From a checkpoint of a small mixture-of-experts model trained on Wikipedia: width 256.
Below are experts of layer 16 (counted from 0) of a mixture-of-experts language model. Rows are named router (the router's row for the expert), gate (a neuron's input weights, with its number), up (a neuron's input weights, with its number) and show model dimensions 0-255. Each number is 128 + 32 x the weight over its row's rms, rounded and kept within 0 to 255. Numbers have three digits each.
After each expert's rows: "gets" lists some tokens that make up at least twice as much of what it gets as of all text. This comes from a sample of Wikipedia text that the model never trained on. Tokens count by the router's weight.

# expert 58
router:175127132113140074079121092146111105132146075172089080189086200127118135154110094155157125150117125100117129108188150182079121132152120177115105116170113089102091095104164120135100123171151176143105157159085086138114094130157093155089182154201100181132140187200071206096133126106167121153162059096104172162121118138084092114146101147180148103111089160082114139113138124134138087185116094076130142090157154167110136156104152127146181129175095153138163085120183171093089171134101097089196107188086116099120106097071074128129135085148066094156116102115071103168146138128161122089111103140109126120133097125112117113064158189113164099141082111129168141151149157099117132177150131153126086060147105124104152143102111097112096120104153140064157159098084148146142084157105145
gate0:176085126106155123065180098135060091182105101091141118157130097166158074103126124168187116113089147096124145171150094121128183129179075201085106179098090121110165095111164118140137153161102124105122168147146081176171078134147081094134158117097106126073079128107140102101096133180079140123156091123152143230134062092116111122152164061106161086118082119153086133089110146115138115108116104107164154105117120122094126159168164153126146135206115113183146161089140126122106141139114184110149183095159142102097114098099152098102117129116134108169090098108116072132146093141099159125152072137145156128139148162137109117171106089116060153090154105095092106103152136015159194098123126149142132095134145161158072106156118093096133160073114135201139142131128129113138160090093187
up0:105096087122099139141174132135122072154129148114139123165131110146148101138202135120087146163135146155056153135127116091150191119146145180104138202087127105070130096103120132128202158121143134136159169140138158227170071202119148106118170100100131149080137124100123181121113118162079117093109083143132171197137094098126103158135087112106085082082095100146125200095084125131127129161119129149199161090081138112091130133170170142142180165172168118122107146049166172109104112145143148175092165116103197127116097069089155107145149135158114121144139112105156113133157092148161154197145097089175095124150151193153049145134163170133096103100193107125092093111185116082153191085118112162183101089080150144086118099115126095109109123112109148133138107136129116093148115130118146
gate1:201186084072093051158163142147116079158126084148150096136093136128121120120142059133125148128164117122154169139152111135127119071189107113092134160142160150134090135089142106126106165128159114112175115081118107093123156157098104143058134126162075154104128174124086189143128118060134127134142177160128107112095108088113085141092171169156098153105107101156184120154153143144077167098142131150156159145159081126133139106135136146076120159161156086108113108137179119100098163104141149143150118163094125135092117111132089133154155176066119097111176138128113089119122107088117155126147140084151060064177154108127081120067133131146079058126085166170218188172142142061110149179104093158180095089080162117151158118129119184190136152121148125164123143123085201137106112123214127
up1:131154107104065101105136091126145118103201124186159187154150132149118129152057143165194122113118154066108161140122109105156114140147106145122115214100138151062160112161171115147109110147155146130154162134124022155144140168103180089114129182148118158077093116144127145119116137122122141155122125176096180130195150151092114124124135155148168095102138109123083172121144105166149186044076152148153067124098158096131129123078129094125169202166115157113102138109177116112093158153117171108078178146096149150070116080054147126157078152100102107147125171120199109111160152111147104126155206102149128166174128106139150143156132127170143094163166098100218127166139145124141178116118116127067130120124154106063132105129101128119175101166165141212127122113150119152096129106115107
gate2:164094168080120131198098100158120086132119080106104118171114076122089116162131158117122060140112155124154126058103119186170124112159090158093089134081145136115098122153101110139096059149101121148071097133164096099166116147147107111133126130117105101138103144080069153174070095116114134144176106116080117082097177103114065144109164141109175150158147149121111111139142183178135161113159129091132059128196095174168122177149111146066131127155068116124115111136182167122124141160166122102095119141084097110085187119183120197051158115174119065152123159153066124136151150123073096113047105126114127139142134143173121117109145138110103112109112177095142129122062105122150121115159107159045130061114149127113107133098122115122101151112128174132116144066057150167126066160173174
up2:145125168120127177177097097132068038164155115127141130114102069122182100141158153090089125174139156093141145127164122151149182171169151170154076101115169120096102085185122102128102133143077133105125098159114123151122121129156137079102112099064155111119094132127074174123082081152116132113164128095139089104117110140128144125071163139100122156193140086149098156102128175191107197105108192149126098143202139157157155159182094077072104095129135147136128183125121137100138115122178073130069135129104152085127153135145086167097127130116130070112157128203067063087080115176062113170114120110131105160168133190190092071138164111121109107129138131116088123171093143159138148072153099149129131070135133129097137121102154137147099154092113144129098136086120131098138069212172149
gate3:107193116103105112200117141050082078165160121176142085197145134118159147067089096145138128175151130111114102140099171122132160142075189144117146125109149159117096107105119115124147122113120186105162154074135119138081199144133114080071134083134170171140159146110115168103127128155151129162119075146108163154111133079117089148079072139152084123121136168119153124191100137128119156198093097093158130125076134166125096140135122136191093113126140108086231118141156141182153107126067167086099145139087131103125116145076124137151091102077072108148109074165075108157109153098125201159141123114098128145103166064099126137113112134195123124124157125137120076193104100129121105155111127125088143083101199133108172134180117098099100103133116116099124141165082183064095160118131191
up3:174171160108135213073139174071110155134140062151094127127110152115170104126127155123134075166142106115086143126151205113120147199149153140132152082172097158147154094147164127147111188104125105087091091201182209069093122161053137122084154140091135159154112118156126089154100127158151140125142088077137036075186136117125085154171084147107109086142108176128146151125077133132142056134148109170104086125118120120112107117109063114135071140090087120128139168098118135167094134089133106147132102107146065144080166165136121090112060090100128128112101154164125123138111143199085110101135102105139105144091129150148138138164159165123134100156085105121134063097127117097090130135120101153142169155123111133173130165170108152182122090154106076135074193105164139103116145177148178
gets: " the", " in", " of", ",", ".", " New"

# expert 20
router:113092148108169081064108086153130110113154129143067088177132139156155153138120115154148114090097094105109089102209147221076118173149088146081114099161117121108106092116176102119094080164148183170102145139085103118112122128140143158125174141143118133156178224153125158079166117093148112170141100128115137169131138126071128099158127147161171119084086176090107104111186172063215069171097070111124113097156165127116160160087128126167167151179125121115156107113133140103088171148119131112110103176099133099131109111116100083116106044144111091190113080130131090234172181063165115136122127123118150095173095124107079076105134140124155106140076115117141131151096157131098131157145172135106095110149119155114131122116101100096098172111157133128144166114136160182093080144112108
gate0:124116180099075125139117073129156150031157090098135077111114073136189114087109120122133083199058102151111095132143092121118127182124059109102080160195151065095129155090069131123120117131075171127125106113148138148122112101101138120087062159107138131110122081119076104127118141118132102146095136148077187134100163138152156139137196132097210102143150132143129092068170171084157150138166130096097105182143122130168162143143096066134130126170128171134106157131149127094104117146130191131107159134118079180083100123178168104115129155103113137150080127119109046113119153150187115127138122162133119137051172130192110158153062151146153184156142075145074096098172136110100150111111161134075121129134139122130121117189115125140202169160167100161141137102111180149161142149121120
up0:137139056184132166146147100066109143074122146067144107188191106107167131108142131099115161110104159146104103096137098103094079122141077153154130118117126165202129090075133152136137145133112207123084128098109146129150145128143113107070075105154145130109048112110128136115120165131102093170152099125071117154123131132108138157162081097122186059115060109094184225114133116143177150206113111138157168119211159108098166089143146116112171160150130109132127154088114111122159147156116106146118149096115134120104144148087112125082132136117108150093120125137130092132138089133082087147156133226093119131124091130136107153107169146182169136182167082150185127150109091116148126091046139172086135106122195099113107193119125090143122122080139122136062122145170165092116107194174147
gate1:154145096091065113102157130097131114123089108073162148136137184155110153110097103100152150099100130157094099127128115138120076079090100137128163138155138086109170089090089074135120101118187179147127125116163138070105114086169176119078153177162118117140084094116131127066139125159153105154185073142135081127082126123098083138142118128122133101129181141112117167140138205103058126156136128090075114140178196178103099117137149105175158124156139161113172164112083166176150118101109156094092200066133113147143108106135150143135108130160112092136145138125201161153115087108133117113057083149098102118114175031113075100097112115156174071089160101151144144070126086145099176221114139088153149168128137143124123196115118129127170168091112093112113129066099182147089148163127140
up1:137125137079143101140131079084060153132080173118192181111133117165104152143124058110147149158064139101100148165079099149162099127119094113079113070096119129105135109087117067096134123156112091116146092113132089133149121136109098112141131177117146059131065151129138091090163127112112080121173137126171106113085139109104086134086154117095157087199178128129155125129161141129119143127154103100094182156156155161172149125079154133166137132090137179076145138121114163122139151096132143115108147078164153133153130074125122170136153116147138077127116162150175137112131081058160095128056083073135180145085225074115104104114075109159175104095102141128128132087110140156078186161088048114169119143078153111126118115137128167140161131095144136173172180067165167089078110164181084
gate2:181144116136161049158064138105153081182126108105044071152129159091106107096135192126116142114112116167072164141131153141152141137146139106119077188160121150128117164172111146120076106143127133116137152113125171112134146120081126137117147162114074141094180132146112143217094108144152157180130147170167163198199108122092108194197165146136151135113079131119125094076140136148145136155172140127083101092145161179112088130104128133155138093149147192138146137155165160139072129112147136142150131160102105151106148081104134158126134107163153095162116120109111087154109161128158148125097081119071119100126137108118133057057081156127079187088090114146139173107090135182083133072116067144119175159125237129183168130126161063151125170161114101132115118127142185120126148124184129
up2:115066139185095146104180172124101169092134124146172119121130118173155176142107066090156143119147155061129110132117170126142123142079153123115197061154129092136127124108149135153171171115103065098091095164156097166168122148168172099140124082157156110168078108096124151013196133132108140101153125088118110075078137182163187093081129143154094144136157120141141141174113101100090082130086116103181176165131111053101146140166125145102114171077121097142150092070145093120203130141132116113143116104117137084137108112116101160168099152109099148104156146129138137073120077093103077128106153112155188154133153108123102119186168068134199079200176156135116122128117151107137153155151128093094078079099109058096102164126099155092133097125174151159134142169148112118155101133120118
gate3:138139104122170173144131098134122115059144124142197151148133117096141182098171096143139117126149103150134076156121141081143142162080129083099117121181097104084073079158115082185094174148068175135113094136127135130121113084141128159138106159097158099167061133135100113109135152123083150116121172122060145135088133088129160144146138137126180122162051153132136094129145187129140196182179143050133136112110121072121149176179126126140170127095103203117132131131141134098107153160163169124123149106060103137059096172101136106116119149123138135114093160173153138102156160167135119151146146149059172138107062119215105104121088155139099116106139050143139095155114137164118160077095150157133175113110144115135101160176118110147211190085118122150177082060149138098194108099135144
up3:140193139085118183125085093154160149084136133184184153188178106097161145134092098133117163067118091130140111128109113078131135173102101110151153180141129109152098087166141099180086144170063193122129085124140103183136135144108150156141119212072136126115066122141119087169141187162115101072092143161089093144121170136127142115151117167173159106142106169121090127087167186152147150193164166059161096060144144108121142127139130099135142201164122136139145186106183124147075120137148147135112151135108134188147172147081101097131082133107105110122064163139108124104167127191134115164174147187117159126139140151121114085173158182167145098152180110074079127097104135159158131099093154128057119081106168084131118101149094093152149176078103132129140155119161134083126113120158154
gets: "0", "2", "1", "5", "3", "8"

# expert 48
router:161095154131142105063124112171120087120134079161089102183093133120125162149086134155138113120087116114125136147189150199117098112158086173066090104155098111080092114110168148159077094158155140157084146177088116136110107097140100144099156127216108158158162234153073153106129140093179112153131062072101139157139085110095088118134080127130145101085084139119102085096154157083149074178118119128099161107163174161101129146090170151129142143156127175154120115083149165150117172160120105098128117121104094092097092089113146097083128094156106101168093095088101096207172160087140065091070107153091171098117085084128089105082141138051133109128103105097134156143155169102100161155175153132100104105166094138105175154110091097115082149091128120086146183100149152131126126137123147
gate0:066152156114118118094090095180089148135084151166150125102138168185107110124132106173160121095135122082122117152116149118141094154079096111105073106085154098079110137134171119148165155086111139142129187115113079122108121137203118147142151081190110128086099120119183078096164122082191134139142111100138177109169093126124083165149100119111114108107191138118097064080144154176116121073096118114101088115127100132066154117135177136146177128084125063189168079131077140144136195101118149158074139136134105103062094100069136050119111120107096137134084096059172144181158107089151132109146122138135154111144130041113106103173119139173171144120086066090101153124082135165142165168157140182078159155124147163186137104102125135118143101136117145191129146186159107152130157112080124
up0:120129133138172155084092144155081178157086111178113136084147151144151138101098155110122054120187129127170131140120153129135055114131149151092040082141149169070121129163128132193187146123180191105114154084094074109075101174184100168099159069236134134100121144114159136051142118096148113118147114138168098083164090101128128129084181141083094117137155104155162123081160160157121132078114122125131096108082138117078119129154131164125156115075114075142073079142089187159154098144101104126123072128136124147067141145065123102132080128151088152158181107115139156146147103102142093147129154128133118170141135164105156113142194110166122106169080169090133126099128143145119143160108116138060155105172182164087129116108143147186091100107102141133143125160160161173184154097087147
gate1:156140157127175116146070196079137171152128094115080142176175172143095156143073110055086163101081110144122138116112200151133141096118117124102090074214185126165136195164097161098106123151090140147093090105117145098062132166114134217142132093172138192127166099140147135136146104058093083115155138083115154149145161118121158127148136166083164101095104133120129165073155184127149113089148089145035167050125093132112108146176177106123119091099106148118090127099112141132161159110186182141095089116111162150115126147130137130149102125142098149105158117127116143180166094199108107136101120146149141046119120121110079097134122127145128113082047113158151129075146116072116116157112117078147111106135160101121084065147160122161133161110105104083103167117149145153143144107134089
up1:124184077144082122084131123148158166111101131158134131103107120117147151134112152132141147130052149141103127089133113176128068105114094136107161140115073105129197126145099134131136110101132072100080136132120148161202090096117119140149114121197198149147057122152096084143112133100148122157199145117115120089187164104145199130063103109138128158096214137137117141118078120078144084152112142193212115159094089046131133144057088097142120114122107136141072163152083106119119089134164131191148133084076141133130146122140143111118127105089174140108170112107175115125119115119139083119214091186089167111148076064140156126153121124156090141134175074113153202141112157132155135198126153102121097165079095082139129157165142162102129096150111138193117137173146125109122110096115090
gate2:165139163030131184066168105166117178090116138135153077119112080131151184117127158121188090135071180188124123119192113165141137125132069108182106091131101131107076112098108089158121121182176166060118137178188174132118096094092134166181148153153172107131133090149148109102147113144116127161164169129174158091113099106143147093124133154105120113118145117135127075125101152051128137133067158150126041115199121081117118129119111118148160120101119119161113172127154186115122135159121135114111086128126166096136108144148127102129085105099147117130139113136161118118127080112056113146165144136149081085141086114123144154188078162155142100134133091122078107130069192145065184142173148075149146131103142183038093149102088168119145130099128167077116112153144154167144084131119177
up2:076133078184133125189097182117106125188091100110137186143126123088114074137153090161082209119184094073143127088091184081113132116149161101085147174104160160155156100177095165102152160049082146184125139083096097089149164178158090141138140102139112124129083141090124133144148113121154111120093121111108072153128128106143156137179109107119096114143127147113137191129141085135148148178198131122154199172064126147093144163136148161125107132155138120129089105170109130119098145138136151211094133104144108145169131088119102164180138121133070133118131201125109193145104135157181147123126098141103178147126178223108126103119152136133047121142133176119167112108149076146134089144070112133130097110105149082180094139154179065149082152158147082135130163101120110098132167121138113
gate3:153094118025168106138103069172151149154090121105070121173130121176136119108169177127134125170160093123091125136119126186116132106101124109167104104090106079120092119106148144126098179111142147152133118058131126124114158128096110121134125160117164084207140166181107094113175123110114145113192131162111133128124107141104135064097123126119117116095103092102151083177124186117137058142063145141065109118106161112141148143120105134143083162103129148145139124145125096110122175109145094166121135142030167064156094113221179153118124139145087074158112113138082163226120097106118161084070123149183127167109155070139115090166143126131140141092110115209101153121135167145134144132170126149088072124177082154125115132096083169156089091163098094111110080126159118108119101177091078
up3:146161125128143104132130156088091139111146094163196102128098111178135184155157162203098092113096150133171131110162088139118115110166115080127131183194173112162181154147126145102130115181128107078155115164069123109098134124143164127169142099145063180066094054114103075095038116147166157112106142124146164124107128208087118137165141123132167129119168136133092149107119158148140112150115051132126123134177107119145112130159089124131199127171156089080148118140192173157128113169125162082134140180132130192143095119129089133040154138138181158120138177126093047092136123150135075124167113109125133099122046121145121160123109173147170152171167117073164154146145140144138131125102174100139165084126113121147145181083137143101190117094134120131137081105097124161138107054102166
gets: " |", ":", "|", ";", "-", " –"

# expert 2
router:172089156137161123041097063123118103136149068128083124178103119120146143159093113168141100083092099126154134091171182181103085113145088183109126103150072103106102123111181125149101112176141163144081153176094119173125088115136104142121147162229122173137142206165101158122142184106149098181165107093117192166124113120110114103142088131163166102113122155118126118096146180118122110183121091087136159094167164172078158152088171126142182162199112143171165128113162191116084205146098129071152101153116105112115105104122128101110111088157077092130099137108110108155168150116152114084113111181100185128135099118104109097088134147070132096128118078128158150148113164098119113143141166160123106080133083165114145141099115095097118160110180147082169177122102158128151098167070180
gate0:088191158148140180100123166117054068184094124135167149161113140126102155053118124114105106141161147117118142119143124153177203112195059163111163094108117112137170097101161067101155114148060218103096172182167110098145087156113133119155094139134109110141121158134152162158119116122062125111113159059134168162125120121164143166163097212111135093130165163135119109147103093133121100145161100174161095146131108125132077146074146139107145105141141129174160124154116124112126102091095119086117101113142156145125105127177195118141134110059178189120034127093103125144211147094125159163107170168128117153151102145098141123085091113080150092143114108163120166076173101105123166134126121101057133131112127142095155108062071113125081136114123102126074155110109075135136122099179153
up0:054165172145089188111126140113054112178116108136138114185098086110074093159130136102119145147149163135103154140156097213127134123174076114161196095106142117129145110120186098097145156147073156110109234159172142143136175142111127051144101134129161170139125106106133107133115150134092116075076134065157184185147109142119178157129133159138172142080189187147148128172119075159137132151159153137188087127127126069116057161085123134087127113139147129161075143131141105154128077110118130092126125079141150140143073182151165135102141122053120157145048119092093131108150146137137151136131158158136123161135109106127125117138106172078171115159138126171118164125153077100147126115084135111086092089129152130096150129066116134127108109150121055169116112168099104093135096132208182
gate1:186177178127153143199115129127163153130152176089120106140119134085103119087120168142141124143091123111112120173104130123120152158144184131127153135099134099175129144079045099201088081155187098127055162171093144154129115081160087174090144119120112153116124150111137137135163093112146165133152133154142140111139084108135139054148173147133173192123128171123149160176179131129112114158122161101109165118141128158128104120089152071145135178105147132121139067110149160111130164144141097134094219187136151132109100118107105119116101124130099125135156133135080101157152109132134113142211141153076127124117139210108087124131061077203050105089093149119137123160140121084129024066081123108036098134078135114168197133113146148146133095138109108120104133176140096137116092157164169
up1:171155178165131134167189113142095188149181101074132111148173088071174139190128164103116162139112071095123169145178111100151154112143200122140138127106119139155110173170121154121095061140173087075096178126181163144125115173151130129127146083119162133120150138134110107158182119112100122127126161185124161127075138123132148023088142140150128153124154088151145181159135119130118173119141160077192161121111102131191122094142125130133133182126181116074120093101172127123148156136156203107112139123123137134107127148121091168166132168169117122108148150185153100094097124123114136110226133178124193140112149186159085142169094145139073155083159118164158129148203118154126109111139072109122145135101080069156212059115105177108139083103126135120137138161154152102127170123158123
gate2:191102166170142133161124023118090150120130135176164133087146138149117154088137125150134126168092112073203125163168129119106128151182145127201119101135092146116113150139108163121196157130137124106157176169127136092141090061093165162184136113139191099116142124158103139080167120184124094121114115093191192086146090118092166181202132173134126125180142122130119160086129074135116169067161140091148125148172132103094114147115154118153172114173187069132104114126052091129098140126102160134129130130071126129118113080135149162118184116079098171107146126080156138130103118117112121128136150115070145169130100157078109110115089125106086142161142084142080128168154092164078110163153121134133051134122152169106201104139123142156140166068167135095166190102127117126170090084110090
up2:088099117084120177081147169155163142157096153092102137165143098081146139109170140115142130068183115118090143087118121149123104161069090118080163149139161092113110142152084165132094116116126120191130084115218128158111184134133121088123128175097118143129117138107083091179092103149087163098133213130087101140047139114177142118107117133135172128130104148099114121155116194079138092163087121132120107090139151181222195120155074125181132150088109150118135145132161142078150120121146101152137169124179118166153118155132152103109114123192115104100084154137088152141091132122079144108117154159107095111123102106072129131103139092097169115127145147178147124116102124104179096098131119085160171100138074142200053143139137132071160101183208130083157086086140137196101150101135197
gate3:147155121136125149164130157173109114064083181103173145195172133104144088135173128127134149092079141108191119143160107143184109165113080186137119154110121156079156138134105117086098183137142137074073072113130116142171141097160096153153137087117071167134121150173115152128149051117114081205135115156094127136162145151100144073149158195055122134150164125114065180145134123113128174100162146088082148037105110139105119144131150113147144175115112127092095152102091115109136138078133135200086132076121096056062099120135164111135185105176126125141124116143131141141170169120162147115193105108113175105108119132127180124128156137148163098158175109129156159151185183126151131164067125114105115100129163057117128117076133132105097097122100033128128075109147090101097099145128154
up3:132159068118109128132156107117176167112127102212085127092091136189093136143127057119155096118159082127126096127118157163105118090122212102128075106154125066183149089121136112134150085153152117136181129095130109167130161100111166108105121121076129047131141113094122152154140212153140190079164098137150184108135130113139123122121151091177111117133113128084160101125106075102180045119082093088137091180152126053135147104084208153173133139113105140173200120135196141141112133145091159120202115151122161209159137144129048133121079109057135118162113118130073117124127100125136103165132114168154071133182118079153129108137107117121118127150102155123101128154060107149139133127165150176135164119114110132101104180076097122131129108159123138119147190126099110099143112113138073
gets: " of", " |", ".", ",", "-", " the"

# expert 14
router:169138170095146098056105083144116112071145061152088137150105121123157133153109142133121105085111119084156088125189094152120072117132139149099111089152114109111102077098166115151134104152160151138098170136085117115113114107157112117072143146195101155145140242122089167116142150087122079149151122107073155136160117149108075113122100141151130120095137160084134100087123138084141089170103076100113183129172188171096145109099180124154138152113100148140134076115172135115066158147124057063167118154107093091127127094106100126109125093158110110158130109101098137231183129095148115081081114183110127104149080091097131111063177174137123136169085088099189147109106122082105117161184174171134097093165077169130133145097063117126077107114159129106170165132108156153115085144133153
gate0:133156080050139158100164101126116108085075137137147115137141108129060131175183122140087163164143090139123161127169124104081151099126132099154178087096133136203124104111132154133160100135097143124110169101157074098068142105095134121096105129166099097098110194122106120145109115110144130112166129169086126124046150101112114151107100184148141179140129135108158086119145135169152110083098200093127150128141095150179090118142136139085167132116149037101134111124103127117076195138180102118183053091152135102164140151155047096076151101136120183184162120097170186147156087146104093118114098140185140106146071180120081178141122124106154196106077167123092132141125165113132172132127168169083127113155113166048164113084142115136107151140112178154170115109163120148107133142154059
up0:063143115176086126100140105156151110129128138188169149101104156100130087108038130107072119100159189154171116138092156127152155137084097142110174176089127098159152126107108120114168136122090103141186162146072155109182117141106131156152171096147126195065100126122189126121163140127083180146143139109112146135104126205059099115155150076121105110105137128110116163082093136126132124134117133131098101056139150132060100126100205099145134137113063126091128132116100135123208125040136152166110154069139138093143152137086165141165136111074152108121123138106160145165162130113122218126113079123139098167115087124115126144099168182165125139095107109088131137096145107100165133126068068153071171105109118115100106121076126147076075069142148101146084217133113128102113097143108172
gate1:186116092142165113140097114086176165115137135129160090152074104140145134117134093123152133086146155069128058140157092140087102109128165134131129188133176057096126157075083076195079120110228087109103162144139127133146162125058132093088109079197104105086140152207161105137154123056169113117127142169060180118157117131147132116124095160115102104123138125124139101111102067067114122115106091082122143163126102080113168083184151108160124162122093148105114086106189107095135138136124124131164149173163164115142123100158111119105104115163126163111127184108137151178153166097086164080143167115113117119181110068127163133124137074174158143090072139144094132187205082091127123131093208132132144093127148137151098107070127111105108155133161156106139157098073152137097122141169138
up1:133140143178155056163103077105111102121172073151140075141159099126137142094159112102084071107124109126128154083188131147141195143103139141102107133085128151039121121135140107099104094108102141138117139106163110097168106196130121113067134148101178107122104112100057148141148093159104126179213149123118069130128190059100088197127185080123106071161085119130069114073132120141085097124177153124138146121142198125175103075090065100117096182115153168114173116155103126169198115152108099125126093114098084139078171054098125148141118131114124139079065127131146142072151113089106089153146131106137137107131147104113187181140120112108121135124138131136109122178132074108149161077155186102135127085119157126151116124174092169174055150139150150092125133129133148096118088156138109
gate2:130087184134129068178145146116200141115233125138166090119107102079137157180121089140147153148130133164127109152110080112151080124117102144097096152133123117091115184049117114113096106116112144117143126132131101140080157136145082145098146128103109109111158092140116139137144072155121144127187170147125155073160071169128122120163111128126114150119134144126190141086153114178152161114056108131119174124137121178127103123150140134152122167134157089183151149078053164161096088126094129139114149174105098105157167062020147154186113167110143084153121153156109136123101122137139141096159189140127163112107181147138149080086121163118173211201145139034140090100104111107133189117127126161148110119179123079059107130086105112155176107144178126155093113149134102154176085125130176
up2:163111128074133109147117087174157149133178099107116109151125125111096191131112140082083145158086086090111134119122131117157101094091120161103072097114152184058118137081059123103142093141144199118097143109126113115083174114134141176051122169107119138090154147148117161108164197152106143192156150118121138109124088158118134115133155158096131134117086135125194109096171132167161204170174111086092104114126123152192111088079111116121109163101164138132134189114090098172081117117063120137146133116184084115122164091066128171132115133140140129095121146164078119158129114189172076124149131191135150134098160116120129067083116164115112150228114168152174112085084168103108116046134111116165129130141114084087124185150080129184154159127112188147078149148125109160170138163149154
gate3:120093202137150130120153067171156085099092061112140146126080137130146140135099119103125072127171108069150131146126094113147165122098157042102186099229118130133131098062105082107161133148189154125158140130138136122152149142169090155098158106170093091128181200131098153140072137096119109129097123113143076054146178193128113161133169152176116091077098128106110165125122094110085137173065117062130123173142100112178133092084127079146103101113104093119064085129153069127103071133127114086151127144087155143158175089114106135144106108133102142150148180124115080128137154127172081094142085126090119144136077092174137126110119163147128118108109128144233106085107124144104098128147082102122067088123170087127180137136132123062111131129109127132112118079145118174119171165143138
up3:144152097138100170103123113089136144097078166171103114144167111140120098104123136142146124096126118137149127124182133115134081133144155114123153156185130133125087044082148148056144080171139111091158056171090127178172142139119129144140069134141142135108117141153132176120061124125157146174142149129165125129116179145088113105144097103206100154177088097119103100111128127106125138165054063158082092120111142118104144120105128072136111120034090134134070079128100093150133110153123126143138132061104105186166183124103123076146154132180096144134126095108080134116161148161132093166098112090046155136106135181127099148108149181096087148186127117144214134072117127087065154172134151115144115121179127125106201129138090164089184071094212121135076082129117109120142141127116080
gets: ",", " |", ";", "\"", " (", ":"

# expert 19
router:129100161077172123074132114146147126125184089146093098198099127153114144135123115177161117112080100101199145077173195201097142152170097114082111132151116104116110089116128124141130110134138115138082136144067134131133105101124111176134125167190108142139131216121095193072127140074167089136175059123088134188149123117115115115132090141126144150095101188079064103108152147070180095179106100114085171094161120170086154111090115099159191119168100164147127129089153152126119134149135134083173123110082077130150111100085115089146119053191119086151125127114116117229185117105128106066094117189150159088121114127121101099101174150119119134133073121100181109145146181118151147140141143133110095120167074141145143134103089103114146172130157136091175186102119143127111137141091161
gate0:102169114105101143138124153146084157106153080133181113108109180134081122106106070102128129064098161179161091148133171201140130149157153111104156181149166106067167164084145131107054188153086119083113152137126098158123125153134096158070075157123113140160151096125217139133177101112143053160210125152145125156168126112154164100136141148147155069111061118130133129158141093148170160096103103142092122142115156138057197180156118109081114122105139151136172141137132117163139161103114096113121087103150097141113080103099131139098149136145106175117140151118105102153175117055103137099131107142139072140194123084118104111135080105051076121145114153079187141103129107100132061125146091133142116135114163127220166096139145104147098149108152134124059139123096124192159145071093150
up0:174094108163142109135119120099156127154172170095112137108125066092153098133110135118134140139160107101155131096103086096159085125192081169153131099127097123126093086112152086147166102102102155120112159137108161112150151096113151110139147122150207136132133086152107094048088146171089121094087161104065138111124074091106088187112104161100126157172170148150118129098077155134100108134107197135195124150161161095222079087174157153127141115127096105141108121092167101109068110165098148135121145131089141095088119148121103145128091124133119039113134099113132159138149168188152141082147159194047130172082137186103178162109158125182160144129173146145069139176144098117134184155111162078135108091160088113090127156098068126085123113120152123118180112142161101095156115210185097
gate1:141131161118121145119135145130132197137154120212137059113167132107163091135112221176146165128057115142188127075150119150131109079146209150059081090163105097123132171160102119147110193097065147095143163155122157159139158112073132137165118116115105109109148146164135117120162113137115104172138065174144126169167127179136164175158158125137143124196159156087171143105102161204120131171117101175171150082085113101097146182172147174105142095115134124119155150129175122098113120095188098155160136137139094145140145059121159098127115119135127150129164090097128173162115082154123171105143086122114050097160147152132164121154155155087088143139151160062147081119118122098061146112187115171096154134111144133108156120100120161135080111125081082127072119189132136175147131084090154
up1:091053106085198176111189105113167125097135161110131171068086106152166081146046139166141134125142084133078133140123097114155102077148097137076156130152080127120060082102154183111119154152178119064109159121157168109130122115081128177127160153096152151126122184102097077131171116167103140126209121104130090144080167182134104151169133094057154114074082142140164099115169109147118063142125118119125135109102136173150165112122113121117134129122135123113099096122104078115154161155142053130211127115105104155149130160117174085141178120119099110169092104122096163145121112108106122188096107116082144121121041157098145137106112152114138119114089178100128149116093190081138141119119140151153187131104157071133143078152151158153132143146115079147073085126068123163115142189138191
gate2:133142073189122152109133182133076130150173079166151083137148156089053112119125110149168099130169051160161116140131139178171085138142126166069118145098112160059134139113161061094087164126126113125083137180124138134113107106157100051130081128134054147130150131109173203140112103127104154141068099163107108086124066135136105096087130170127135112089139143132136110070154126095117160102095125131159146104116157122123160184113070119090119091099114137179130125079127134076157102077113091127143194124120129156108148140110102125179098102160095107199191146143087143197114135201120155045159162133141123196097160135099076144103083156156105145097124130107181125140123141124118076136118101155165124096176160131158103169120131094154131105146198178118082132099106123117180156081147123
up2:131153109134110145106129178131081154128185074169138150170158137070073099102121134142128041130177110156136127083123126138159131131164141111087110136145096126100137147134160078077026160155099096118099156183117117138159112148165073039126175122101105115134143107109159124112079121142142122156079118153107121109125083133090134109104174178128121117011143137170114075095196133136133148169153154124172109103106128102086118200121051098076156080076116140144126093120132189127159074077143120137138145119119198109094145043100113116112097152174102098131144104151091149156132099180043105135162139142147103157123168117131058107109106132145095104113118151117130117133115150130151088092105113141152091147157174151168119103061164083143106174148134182099130106094148118116179143105148158
gate3:130162142148175166140137160116177172111131138181162114108061146157180121143144113183113130145070187128146134116145182223158129139121075105090126054108170152132112145124051154127150168169094115091143182110129125124147097124137110190114131183164123159087153128101045160110130103152205147165131094136135171145184125148095146172133094131145096137150055181142102160148107176134124133129199103188125151097121126159194082149129119089177143114151110153098124123097149163134104110157146101118090163139054086146101098093128105128117156117129179081153127179142083102166137103144146132110081129049104117157139156108115118126113140049108165125148175134146084109034123138144120115129097126114163140112105160190180149118125049108148121150096140154188112143107117101167162129114142096
up3:119137171114158168191095122132137138131197127142108103137081117044156120135181130152136124096090160123134147158123137212142134123114037082180122124153161120081068132144141113169140130147101111174096166147150133129146137147095170133072097162141188142122109145114112147098133095164157139106096139104156156089097108092155180186133081154186065137129100078123086099150084178171140143194133073170101125121150144102180056136154113123128096152097109149116130138090172120111129142150141153131141094134082103123072114137141092151093127121162173131129134142133121106150101130174081041117070166074067175181160077198075090169125132155117110150163157114150108133155084173143057118114129138133126082112127159103146092107137115174121159165132192137109178132156085191121109168096136176
gets: " |", ";", "|", ":", "---|---|---|---|", " /"